python train.py --d_model=192 --n_experts=32 --d_shared_expert=0 --activation="squared_relu" --routed_scale=1.0 --norm="rmsnorm" --tie_embeddings="early" --batch_tokens=131072 --train_tokens=561800000 --steps=4287
Below are experts of layer 4 (counted from 0) of a mixture-of-experts language model. Rows are named router (the router's row for the expert), up (a neuron's input weights, with its number) and show model dimensions 0-191. Each number is 128 + 32 x the weight over its row's rms, rounded and kept within 0 to 255.
After each expert's rows: a language model's description of what the expert responds to. This comes from a sample of Wikipedia text that the model never trained on.

# expert 31
router [126 101 112 117 150  91 101  72 153 122 118  74 132 125 139  81  88 135 108  87 121 135 167 167 165 172  92 110  97 135 142 155 147 148 125 146 179  62  94 102  97 193 139 130 132 115 136 111 148 119  70 105 140 129 162  77 167 130 147 100 175  72 140 156 178  88  98 164 115 172 124 130 171  79 149 109 138 176 160 123 105 127  56 172 108  38 143 169 123 106 160 129 104 135 102 137 140 195  82 181 135 100 134  93 101 161  92  95  98 176 127 128  96 130 138 150 109 136 148 103 209 151 119 100  87 137 161 121 138 143 136 141 150 181 167 134 119 108 110 139 102 140 104 117 150 138 166 122 157 114 156 156  96 151 184 125  97 158 145 119 102 161 147 139 143 183 127 104 150 119  82 124 120 113 224 146 117 136 132  71  91 116 201 109 179 105  78 158  45 124  69 139]
up5 [155 164 111 139 124 122 135  63  95 109  88 160 149 140 117 127 139 130 122  70 196 112 152  99  99 172 124  97 128 177 119 114  93 112 102 144 136 122 150 129 117 171  68 119 159 123 180  99 124 171 126 134 114  99 122 137 132 120 100 161 141 144  61 147 114 148 180 122 170 138 101  80 114  96 132  90  93 147 112 153 122 147 201 155 104 109 142 153 119  95 182  92 189 133 151 143  75 138 121  87 133 168 119 104 166 155  97 105 137 137 152 132 177  94 125 138 129 157 148  96  87 154 109 110 133 146 125 115  74 138 167 158 125 130 103 132 120 100 133 162 119 127 105 161 102 137 117 152  88  43 116 152 113 167 147 111 148 199 159 156 121 173  23  74 155 147 115 255 115 148 137 177 176 122 113 161 137  60  68 123 173 110 155  92 154 128 120  83 144 138 125 110]
Digits after the first digits of a year or number, and spaces before numbers, like 20-0-3, 19-9-5, over 2,000.

# expert 19
router [187  95 154 107 118  89  39 150 147  63 114 133 163 103 131 142 182 146 139 137 133 106 175 215 158 145  71 101 109 128 115 211 221  72 160  84 157 116 131 152 124  98 106  90 107 151 105 138 186 140 119 120 163 123 160  83 156 136 135 137  86 158 146 159 110 141 154 143  80 122 133 127 147  92 151 118 130 112 155 150 143 133 173 101 179 121 134 133 106 115 117  95 162 176 162 141 140 109  69 119  85 128 121  95 112 153 112 149  84  96 104  80 128  94 132 131  84 109 143  97 117 184 150 146 115 233 114 103  93 146 101 165 106 152 165 165 222 102 143 104 165 144  89 118 172 124 109 136 116 157 105 145 132 112  86 103 140 133  89 154 150 185  79 126 142 105 100 121 105 185 148 153 141 157 115 112 108 129 165  71 116 169 105 130 138 157  63 128 137 136  78 121]
up7 [176 122  36 117 132  89 160 115 138 137 138 100 144 135 126 117 180  96 107 172 127 147 153 175 103 102 129 142  98 119 134 161  94 156 170 160 145 131 129 192 133 140  98 150 141 140 113 148  86 137 141 118  65 127 168 110 106 144 125 121 242  94  86 153 154 148  68 139 146 157 152 144  89 127 144  96 177 148 108 112 162 158 108 110 123 134  94 114 163 127 167 161  75 170  85 149 103 118 139  76 132 112 125 156 100  98  63 128 124 137 109  78 103 103 127 118 218 113 124 115  97 121 182 158 140 165 117 180  63 152 152 118 154 103  71 145  34 161 113 115 113  94 190 116 133 102  51 112  97 121 129 156 134 123 105 166 150 128 129  81 156  55 188 103  96 103 112  82 111  96 127 166  99 172 189 116 159 126 118 100 129 136 110 135 157  74 123  97 118 135  97 134]
Pipe starting a new table row after a line break, plus some sentence-word starts like where, is, as and first name pieces.

# expert 15
router [ 97 125 119 152 137 101 212 144 149 156  77 171 152 107  86 120 184 156 119 133 131 109 113 132 132 186  75 121 112 115  93 162  80 192 160 139 135 119  67 159 160 120 160 140 125  73 121 116 160 131 159 110 154 104  89 100 141 123 144 147 126 132 165 115  78 112 135  89  90 116 123 100 126 115 148 135 175 175 130 170 106 163 165 173 172 164 157 145  76  83 132 183 134 113 151 148  97  89 102 144 178 106 128 108  78 133 152 106  96 161 114 110 160 144  49 131 136 103 179 119 128 124 131 153 168 133 108 146 145  98 132 127  95 146 180 151 203 127 154 144  74 171 177 100 147 179  52 169  88 167  82 105  95  93 140 114 178 106 133  82 124 130  98 130 131 173 118 102  69 153  73  97 164 164  77 165 123 187 148  85 111 121  74 148 165 163 106  78 121 120 119 168]
up5 [ 85  92 147  92 116 111 122 121 122 161 105 151 116  69 123 102 133 165  77 176 179 178 144 156 120 116 110 108 152 109  80 135 121  82 134 150 146 124 117 163 169 183 137 123 147 110 134 135 144 144 116 127 117 174 193 167 181 142 136  82  99  66 106 104  92 161 155 142  87 136 100  77  87  75 164 130 108 123  86 138 149 159 174  77 150 137 136 151 125 108 149 140 100  21 166  77 191 159  61 133  32 142 100  98 121  95 190 134 157 149 123 130 116 100 111 136 157 179 119 178  94 181 130 106 133 165 131 145 145 155  84 149 133  90 140 158  85 120 123 139 128 139  85 131 138 115  99 122  85 154 131 144 146 159  98 105  97 112 156 149 168  56 137 175 117  71 159 138 113 139 138 166 129 199  83 123 102 125 109 114  85  87  78  93  74 120 144 158  88 146 108 103]
Digits of numbers, especially first digits of years, dates, episode numbers, ages and scores, often in tables.

# expert 11
router [194 125 196 161 117  94 107 124 188  51 107 120 200 123  89 186 160 178  70  99  94  87 167 123 121 163 157  67 126 152  75 170 116 139 164 162 161 185  96  93 131 154 170 138 134 117 151 149 153 105 159  83 167 119 171  87 143 143 125 115 118 157 139 100 103 111 164 175 113 152 169 105 138  84 170 141 125 158 169 153 141 130 122 137 150 132 176 130  91  72 175 149 129 163 175 140 178  68  79 154 150 106 120 103 121 178 146 135  83 161  84  91 115  94 115 101  99  96 180  79 180 155 132 139 103 169 146  74 170 168  66 159 101 135 166 136 133 124 157 143 128 145 173  99 189 115 119 150 103 158  86 140 142  94  95  84 128 127 130 156 147 144  99 118 153 161 162 116 105 124 148 170 142 131 143 153  95 135 163 126  59 124 123 152 140  94  94 134 129 171  83 129]
up2 [ 56 135 109 140 111 138 138 143 115  64 130 131 175 145  84 158  81 114 116 134 117 144  55 111  89  96 140  99 111 115 127  73 106 170  73 113 108 123 114  99 176 143 118 181 100  84 175 109 120  97  86 114 127 185 175 159 137  70 136 129 126 137  92 118 153 104  87 150 102  99 102 144 152 151 178 134 130 106 136 150 154 166  95 137 141  76  90 163 145  81 138 159 123 134 154 162 135 163 120 134 104 127  80 140  95 127 181 130 165  91 153 107 178 123 167 121 148 133  92 162 111 182  97 112 155 114  63  62  83 144 186 133 123 129 112 220  98 135  91 134 118  94 128 126 111 131 147  85 217 163 179  80 117 148 112 184 118 147 168 120 131 144  72 120 109 117 141 145 114 177 159 116  78 139 120 119 198 177 130  92 209 141 129  89 166 141 140  98  93  91 166 129]
Mixed tokens: first pieces of personal names (Richard, Bob, O'), the prepositions of and for in titles, and some non-Latin characters.

# expert 17
router [181 137 143 169 156 106 104 127 130 140  71 145 150 155 152 191 151 181 165 104 123 116 137 135 121 159 135  70 183 128 107 170 184 163 154 109 156 128  98 131 145 151 168  67 159  67 140 160 118 165 176 113 146  57 165  87 171 168  88 126  87 162 147 131  64 169 171 164 132 172 162  92 152  96 120 132 111 155 174 133 140  72 163 155 154  90 145 135  75 122 161  98 152 142  54 106 150  81 181 152 155 143  90  93 130 130 162 147 143 157 112 116  98 124 115  94 106 115 152 125 182 164  93 139  96 165  96  98 143 100 117 167 140 176 178 131 123 146 106 147  80 165 139  76 138 108  67 115 148 171 147 134 100  89 136 173  97  96 123 147 164 198  85 115 139 111 114  70  98 153 145 170 127 165  67 151  85 102 110 116 143 165 144 173 118 111  91 135 182 126 129 131]
up2 [ 67 145 109 127 125 165 142 157 150 159 101 160 167  98 189 110 138 155  92 174 148 103  78  93 150  98  84 205  99 104 113 136  83  80 164  96 128 126 121 165  88 106 108 170 116 119  97 100 132 108 112 172 120 127  85 117 114 140  60  81 138 137  87 117 121 168 161 158 189 152 128 144  67 128 155 128 125 107 124 130 102 119 165 120  81 105 115 118 132  98 101  94 127 126 119  97 129 151 222  56 175 151 206 109 133 172 103 106 118 100 131  45 125 155  98  75 171 113 182 106 112 154 129 120 213 166 126 170 105  87 132  87 157 105 118 175 154 138 167  93  96 120 107  82 107 174 194 127 141 116 115 148 118 136 118 170 129 102 170 142 118  77 140 112 148  80 111 187 107 140 128 104 116 158  72 133 164 131 153 115 121 136 118 135 180  97 111  97 131 106  91 179]
Place names and their final pieces, mostly US states and countries, e.g. Minnesota, Carolina, Tennessee, United, York, Africa.

# expert 2
router [138 167 132 112 123 118 125 127  72 150 146 129 129 158 106 124 152 135 165  89 154 129 130 160 103 166 197 133 197 181 119 146 176 142 184 172 141 131 182 147 104 145 130 103 128  91 155 147 108 116 166 115 124  88 147  74 175 157 175 176  78 173 135 133 137 143 152 152  79 123 178 133 111 114 102 114 107 146 128 166 166 125  86 183 124 141 154 178 158 141 148 162  52 180 117  65 112 136 113 119 184  88 168  96 122  91 202 153 144 172 107  84  93 174 139 128 161 127 142 135 169 108 134 140  71 121  87  92 118 120 103  89 145  67 161 146  90  85 112 155  88 161 130 162 165 166 102 149 110 151 160  95  86 148 196 166 164  82 158 186 135  94 138 166 169 100 120 134 102  95  70 123 108 134  60 165 112 109 111 180 139 119 148 147 177 172  96 114 137 152 146 111]
up5 [144 109 153 123 142 117 194  89 149  83 150 141  90 145 105 104  84 134 168 144 111 137 119 163 117  99 112 134 109 151 197  46 107 166 114  98 101 116 139 113 200  63 100 113  57 201 163 144 144 151 132 177 152 172 159  99 118 119 142  94  49  85  97  99 155 125 177 107 119 155 120 104 115 154 124 142 126 168 144  78 117 171 131 145 186 111 129 158 191  94  72 111 102 148 149 149 191  83 158 156 150 108 126 162  82  80 141  98 144  93 154 110 139 164 140 131 125 128 134 123 135 132 137 147  97 124 156  85 117  94 156 119 107 106  75 122  84 203 178 149  92 121 133 132 139 117 127 123 160 129 126 177 240 101 186  78 146 155 166 140 153 131 125 116 123 138  96 139 149 115 156 112 112 163 123 138 122 156 169  80 120 132 113 116 149 149 139 226 126  90  97 160]
Single digits inside longer numbers such as coordinates, decimals, times, scores and sales figures in tables, e.g. 48.5247, 75.13, 943,000.

# expert 20
router [189 111 197 157 124  89  89 120 178  53 107 128 194 124  81 188 148 182  66  97  91  94 166 123 122 167 142  79 128 155  71 157 133 140 168 152 162 184 105  98 135 161 150 134 149 124 142 146 168 106 161  82 160 129 165  94 129 154 135 107 112 162 130 104 120 103 159 169 123 154 166 107 149  77 179 143 130 159 171 147 138 138 112 142 148 129 166 143  89  69 183 152 135 169 173 143 182  70  94 147 142 115 111  81 111 170 140 134  92 160  77  91 114 122 129 111  98  91 178  83 180 158 127 148  95 171 143  84 170 168  64 158  97 142 174 142 127 118 180 134 121 148 168  84 187 111 135 161 104 159  92 170 124  93  84  89 144 138 133 153 150 112 100 117 156 159 161 114  99 113 142 169 130 131 146 141  98 130 153 115  70 128 130 153 138  98  88 135 116 172  78 107]
up2 [ 94 162 165 130 105 147 118 134 116  58 117 162 151 144 168 122  99  83 141 110 131 169 144 183 148 149 162 165 152  74  85 125 107 128  34 142 123 142 196 169 121 124 123 150 206 110 151 154 119  99  99 162  74  97 162 164 103 100  89 140 133 121  72  95 141 168 122 149 110 130  96 136 111 116 150 125 166 149  91 145  94 160 103 144 135 131 151 154 175 141 125 132 146 161 105 166 106 107 130  91 141 150 152 124 130 114 172 146 156  74 184 114 169 124 111 172 111 121  44 229 117 184 142 110 139  93 132 125  89 153 137 139 145  73  99  76 113 160 131 140 142 110 120 149 150 128 168  34 116 139  99 121 160 147 119 171 158 110 126 120 127 150 131 137 146  91 168 129 172 158  93 133 134 113 116  78 165  83  97 169 102 177 205  97 106 119 185  97 163  49 131 130]
Periods and closing punctuation that end a sentence in prose, often before a line break or a new sentence, e.g. safety. Amendment.

# expert 4
router [172 116 147 166 187 128 112  98 171 113 115 151 176 132  92 195  95 139  80 141 103  93 133  92 130 192  86 117 150 102  88 177  71 128 130 148 154 114  99 128 148 155 139 129 137 170 130 110 158 106 130 133 167 121 147  74 111 140 145  97 106  78 143  65 107 106 129 170 115 151 143 134 137  94 207 140 167 116 157 120  88 131 116  94 127 200 143 182  90 105 105 152 147 174  98 113 170  99  90 160 112 157  93 127 106 182 132 151  86 117 108 120 120  79  87  95 148 150 173  84 150  90 163  86 131  87 116 122 153 153 125 132  91 176 177 122  83 150 159 163 144  90 161 100 173 106 152  69 114 145  60 108 175 101 127 124  92 159 214 143 149 115 126  83 114 151 120  75  37 112 135 157 101 128 113 128 136  85 195 103  85 154 117 127 153 158 135 136 178 124  84 125]
up2 [147 146 121 122 111 147  84 102 185 152  83 145 125  63  86  88 131 120 123 123 147 160 156 161 176 107 123 111 111 173 140 111 133 129 102 141 160 125  54 106  95 154 170  80 166 116 126 115  76 140 159 160 144  96 139 150 100 102 115  53 103 118 186 133 118 160 131 125  95 109 146 123 127  61 117 174 172  94 113  86  89 115 134 127 118  33 155 104 104 128 141  62  98 102 109 139  98 132 124  76 105  96 142 199 151 143 124 146 103 209 126  95 173 135 124 189 158 128 132  76 104  99 199 117 160 138 121 122 121 101 162 163 159 135 165 117 143  64 137 180 164  96 120 147 117  77 199 168 127 138  72 192 120 111  42 143 123 145 123 163  86 120 146 108 115  82 143 102 174 122 158  80  88 145 113 142  95 115 127 175 157 138 113  89 159 110 144 119 113 108 132  95]
Space, plus, minus and ± tokens opening a number inside pipe- or semicolon-separated sports and election tables, e.g. | 27, ±%.